Experts of a small language model.
Size: 18 layers, width 192, vocabulary 2048, 50.7M parameters.
Experts: 128 xIELU neurons an expert, 1 pick a token, a softmax router, a shared expert of 256 neurons.
Below are experts of layer 2 (counted from 0) of a mixture-of-experts language model. Rows are named up (a neuron's input weights, with its number), down (a neuron's output weights, with its number) and show model dimensions 0-191. Each number is 500 + 40 x the weight over its row's rms, rounded and kept within 0 to 999. Numbers have three digits each.
Before each expert's rows: "mostly gets" lists some tokens that are sent to it at least half of the time. This comes from a sample of Wikipedia text that the model never trained on.

# expert 42
mostly gets: " vi", " J", " car", " such", "ec", "com"
up0:556542485469543545507442485445576479467542447503519463535416514461448486482532477477493517525520458481497542459543439488472450521492452446440496507500425499499544369431518488439574506546513525587480480548450427548520488495489463455579545450470591529520477495476501489405489560529507577513473523469498525506524527462482496524438511510531429491461529506532557522525485448538467447529471534463476523451502495522557495526462539509537514498502467530614434525533528496448482507471467450532564583506521487415504521512483471458511511486507524470472513435479499496533486499417487575443
down0:501520485496545476478511480428512489523495490503529512449494567519534474485578475501513513436499463446491447462524485521496504494468483467505482463504514549509523459471597540485454388555407499389509482510438474516499443465445505485528521530482514599525462446460534579524469438561445525527507512497544496523549550438419562478530489500406491532470485553456500523489567499510495514581423518441473524539521498553519488512478519515485535508488559533438509521470523575503490506497522468543487592485494541425468574459474439507485530468513554494535503559438480452518546539521410564536
up1:514523536488493519478494485462508461506464500470522497490578489488490491533495447473454507518536497460498555435449542510478522544526421469433441481559430555546530466450512529516557457417497483478471476562398468512442601499554474496501470498493502477541459509515472438504483496482449568506493552422563512500519472528517478486451477406576481514488516508570514529502500505506548528452509518499516439488482474487485471497505565504502531504467566568502446571613559504485497487498387496542561502550507443529465509527519513492556429513534530570515516425421538468500474484575527403509
down1:484467472540493442536522553482459487535518448475543529483532456448530429482492500485509474439511586545519511469446459463498405515494428486511450456525462469511500524458489514481439451510525550568528520515504511509431542488485537571477550498515484494519528466547411529526465491497520491550432530507512408494546477553554516469520426457431469480523545435509495452485500480484502488475529576479591446511486563474444525544524485473482508425505439525504544554433508511513464481479489465479400476534563455495534560474554434492497426469503468496460512500531579529454486511633513476434
up2:503538539496548528484496522451474510504527445489471476499564531482466457534480454592518516529450455469406537509492458522454554492474534527486503438502448508513428452504476473470559497492404500496488538516377486555534518501479447510569532410422589452496475444555423450511496567510475559561560495535474473504578535484533502538471526454461501514490478529481528493453509416534498529482524483485491606554448489498458528488544543525533511490519557491410461485510568523481506493540434507431552504573497524418484536525462488469480533467500521489463486500491466447517549532455487551543
down2:544495520540555487519519525512496514524444482494457546500579502450437475478503538486511507504509505486474486504508532436486480498597498544517518580564544477481527486432565516523533455490500457496539392518420476491523444518462474549520488426525474533470519554492440537446548507500547548518536563431524516444459478510444565493453522500511497464485480474516448457522495465551495539605543516466375487504486559479507491527442550510459505473462492532457544505465486543495516528488545455458456554509423567440484432539498534520534495472555483477510514598546573438552442527580485549519
up3:535547494439493514500450473509501503550525554598524516569473484484500523444459482531460528530553538539564527506405505480515459518483471471484481519518422533513514523471500446485455461529485506455463535474441488488476482508472436472525498469533495605565497502552498495429517526474502497506412466488515526504549511523484493457506493436425490504499551508475523488530502402535576479555514512514441328498527594511533507475513540538424522474561520494540458513577521455544474475577439464474506500533512550466507397494545482452565513500498454568498515525462447498488512448476503539464
down3:458559477470568514567461529519435457514468519489547562555483505542511547497446479445509489540501480536533527538433441552552443510541534519473459527514469444519517504438533449497544494535423434534493455548518542519423502447490503568580430535507565482457533503503464493497494547491502536441463438500543561492479494432499549507563449430399562472493437548463493559486544497481573467531482530485480506480432448487498443494466506534458497489544551454530458427495515511541584538538483462578467485600483521517518492481488520461522530453548488465524458457490508490470515563443457507507
up4:591539526513565479561489432475508484530528530467527528498589506480433499461479505498508541458511517468489473572486454550510573503442516468616498526539474494537507504498467411478557456498473515506456422528505504492434539501591532472450550510505519492456517506470475449475496529512472405491486476454552517486529514419468546499517346454527533553502526521468510497594478532525598471516529511477493483487450515504490463472546552473461519444465548501425477548530513490512527527527509464494430530582481501488433485481540506519521503557504549521541518483457404468477541545485452473479
down4:576525493500526502463516465522469492538532412538462418608473513471522531504499528538467479563508521476518476433494469538510503521481486529452467542562519440475549450503502506564472504530560434499461545499479580477499508553486566464462501520560535533517531480464467466520494474553449501503565498515405474496589508491446530532530496502428466526517457407613422524461455443504528493542472530469521468453470579561423570545503481528445461503505521512422436464496564449529509532474480502471540532509503507520483482501534547451527539474481464435547537453529495572531505427507524478518

# expert 12
mostly gets: " Ber", " And", " National", " 2019", " will", " La"
up0:449461509460512507523493513503483514509549534490440499518518436508519515450480511529541497427485532513519519514423423462490496448528582545480490548478563495503531479549474581512486470385535549507476525424475508445475457458537497491513513470524365517465534473540489531553528512492476445449534521523522507474531581484430469488467466454489482528516550533527477492484538463505613497590517506494475559589420522493517565488520483497503505443532464472448432435501476465430469475502462470478545583478518516487553490543495498445534484555541524462507560542463541491479520574455491428423
down0:492527546457595532472474434510475479502438491513487418477505538486484524422491539521509569509557470514509508511550491555490476539540484470420551500495486471440430470531498431500471457493521420458514434485588474589533516558501497511569493490521510486513506528472449396441486425495526505565411499446527530508507463500587516541557519479532471504517455462546548545492472505424471566533500472542462491473535453518506522458530535551543491490430476536471468503449515416427488517484515460479504515504460525494472386534466576534485520489508501460455460514486554506465448484550418485494
up1:580519538447482510504495491500564453502569484563444556499460515531484487471530515479553504487523517500491487486471484452482460474443550452564501431558472474507583484484529526519521472577466445577476492394485500498505546469522513449450540447506540517476575522422476499440497510573519532509525481500517521447537502525492527471436575547543456579487505541503544567514565494540517464492493521437481476495464452534543385497523541537573480429502504545436514417489558507522495464523575483450536537559532537497498465505464573443537551574481511493439472517450520490479499520576506531498
down1:473483528497508490522462438519560494522501589541472480494505521539520498485518446500498458538482414502508493513472498519500482522543436472546447448490503477487548535530572382501469427498562476474562491485420440429483541475468525530487494485527489520511517438536467437506533472573505508516493519553605489543542438534484530499487500495489498488543509491499481497516509430449514469529500433538506494462412512494576469501419480482563492462503443470440530464437480554555540525494490585495483493486519592446519546492451485440451528511496595561501453566449546547445488493486604525435
up2:549562528474511550462453460462503469536553440515535532542464511478422446499511463472466488474519518454538579470389518474479538515413434520548459505485469536541455568493515409469417502452511465537468493491482552442526516500526462450580531536558553496540459483471442445538520534551508538524393481501498498523482552474528541491459484548545479544503531520484509507470505472534531506472508543434490473511562518470529388538571573523537508459519512520428535586517536471554459515535544439455520512511491508497557480516519508483488543459517547438447454531548506501560526474493479564532
down2:506444408527522499557511537494472457571504554490409497483535480447485608430551490516458433447465439524467536510408564514480480433468474478473476499529476479530450507531537523496451544465523550504492499504492443440493579468565464484543464491452495470465510483491460486523513505555522530500548551557538505488469535573460545491483521480526494513485502476415482547507533473554556521485480407459506533487511563520491480488528500487482507450443511468497569495460451510506467539526512470516425511496464513504516541399457494567627493557461521471507509530500421569474524501522543398492
up3:530509548492488544430517474532472496486548539468476467520592486517455505485479560471450467483543481546527451525524556438506494548498513524461537500529468478535587534451497598442462484413430449500503518479511519513458505535529467495520520509532540488475536512471513498591484528437499556522542477508520480615459513537509551477584492448525540516486534497531516508629534493547449456486520568545501493430426522482576394474468439518415501501529441547545533518492499497539483535537545556448557468470501533518530474514492476505496557491471519608489468488494519472459501527446484569495
down3:553511520480455544532474515496530497410499460542470498524537538527450518552560458516431555425429537409483518447539520491442456544474445532485500464516500474485464470492554472490479520538452463516428499520532452540494461569541521568469483495518612438475455471536465435485518451600502450552541522491516515512506499549474571490438501434516444518464457499497526520393520499514494510498510529511412546464475525472510488529506537512552507477419467482523516574500499492478451496482520551492539486566536496517431564447410468518496456581558523518512522445488560503449469489438498526538
up4:523520495529480528515445435462525481505497439522478507488422484498487512457483520538509564440574501482551520540532487508433446466506505501433497509498460524487467545457447456485476451480461491515477548494419560468447521490592502454530513571535499518522413521482484428488477540579469393533463476452501544422562564490508528489547539513501524506491526538431552536496534518542446444504508519517490469515551568488500453517575524543544584487501440453548535452480482496470524539452430434432488464496556560494450493535536474443492509457546530500525445546527498468560549515531474527394
down4:505624547488535543527493544463464501557470583446468521414517476452463434497482486538495563489492525575499453484552478572482594488444562501485495449485499524529514459462520456537474529461488540532477559528462444489471495455486459487523574495562509555487467501554535493520452512517444505509472510527525515470538509448443410489525546503515543462452544498452523476532467485488499441486426519464489583506493465490455584453484565520519515521456560475509528545530470452532479496476511486517450482533525457480412480545475525435592496482512490454429467436434496516535424563580495498500

# expert 26
mostly gets: " g", " App", "leg", " Mar", " George", " James"
up0:466502486511498542476513471505520506497495438462557541554458513489508450506490487526534543471570521517525538468563501511492434512445559475536440456547533494490525503427482548481543517457505524509511439347442536504483467486496480531488575435575575561483542522549456506464460518445462516495493522453541531477519511544507502487471567471536491477503539526528507524477548414518575496565542490484512473489510523504469434474542529534525553511588443520511499472553543460541495482436486534516571419537502552406538525506493568475501572480534547435531522510434608465571527501462481491470
down0:495542519547514539490505520493489531506526505527473496507580548562440525555520546459489486482510469472542540469480548463483556481479468448497573558435515468481510495443533512487444546463518489521477449448424451515506556511490511441532466496498544535527452594420569466401489519494470527506479440468467589510433474439468593451537520540419593462532512496495483582523493578462534472506422507495546492554489442520474481448466465569469486416483468422482507475520475499473470499515491501532506536512454533479447439529493492539504507520424440508586515491476497487548505429548493505447
up1:438515507525498551510448500489466486523506454595494466521464516486558498486522580435503525504505453548542534472513523552486430528557499553530493507514514531531416549523531406515568497443472441478481465399473574474460511524496485472447475482461538523456452523538487466514458487507473542528645511473473507488480557512471509525536484471502557558462556517499492528492480449515610519476560524531563547536554546523516488449557553471513494422530469469580502482431437545489489481551502544512507459473529497439492504512539457476520501527508541457457439471558402474419504503491498467500
down1:560493431515564409491506545550511482497505568519464531453505502439428483494488476423483507504511561534531507529555493540539430504605577421543491516429509536520532497516546560413453513438514478508524579487470509459493521449534536514471558508534565490518536524473456478427468566484488529489458517553496548531480467485480515418466489507480460473458488522518475576536545480468508447506444516518546496499479559418383482527512497458527472442492461533532512498596518506565505487563472462545514423506486513507489517538505520550551515473533516483514511566451532520542471459550478437445
up2:576495550470545515421475471504397485464552472425515540500445424507474457479466497489494522547529474487490491504484523529443492458492488467530473499502535497556513505496471480468437466443552531467481471494580451450528495570548480443516552504463476508596548480451448479497471512511476449486557532472507512468477507422503536530533488455499584537490538486542536537593581503520489415552579549468438511545441500465505439476545490533537561477513502522508499584565510471452428554486456531475506489592518561539531485460509500464488562476516516485463486533549421495480551551456469548461
down2:528507535490526472552452487487548483531464485492514502490507462558510578510492508502504532427483470463490486489486488499534485470543444525475493468487470513423473530483517512506517440503529490447538454545540569579347499514520455516471483478540502489464448458484501476481486516520457450574504505525507412443531492474550489441545470500469513533499553439452446428448557464467489569527526501546504522514587468468495530486488504547465516467513457485525578472539541509515585428564510435529491498455484517508448412557484516567444491574512448529483595503423524478528616492511536504434
up3:457517502501482481438458508481520469490541572454468503451506359514469464458466536406486469429553523455457471539460469532501448502490583540449526427523544499492554537498501491458381497524416460462528501529524421417521487523500520538556481526434522521529512558531523528452464470512483466479527453548511500564467462439459489499458485462505468535518503525463498469467500536540468454475473545480488545459475598455498547514477456466440418514474477559485507461529553522494497480528511535439475539555454554470427444522501582508461498504475573505539477496505535496450484503544441480456
down3:500477549514527481495562486435503503561463462544513502555451596476528424490477504503539484564484528510474508495494552476500445483528490478492449590525488496447431455460525510469530523520447471444396463588476539463527503532491560517515442525572548523481527544515492467411485473553500570554540476421499490508521515529477466501540563499469507389442477521453480473473534468616479496545505531525465503482467457482498513470551453505514502458472501494484511488456431490571504480479491552539555540453503473510451506458576530432542510570512456491508541479552524428577565507546503560510
up4:598573512520538454423497433462527464500509475457446468540517472465543510560528479587487576459493478513505537532485533486502449513529555502522394507521480490541523541441483473466506505473512466523489451552593599514456522533571467501527553556479518484464511536596513492544461514559485553518493489499505508523543517469525531474484531477465538524485464519447516526516524533564516452393531470495531453459561506465470405438492536527431460453496569484453525485495519473435490519541529503505526447425478479552551463559518528505508515427485508412469440584512546501467514529521491488480
down4:461510555496497445436547457506464513500458480494471606463434436497469508506469534524480551549458551491515500518510494502525440478515493471485506456451480584476412470522437466472535560505482517414493445543486478523518538467493486499510478479515456500501439477464451484559496491575480566666515505487517565452517533487513471544474581533535535508445515567476513530493478501556532597497409556533475512534512491426484517518531481505467564486449507510491540414507540558475535479515504497518503481557498492556472499504511486499478484461526470563520432491463419525494548516508457530621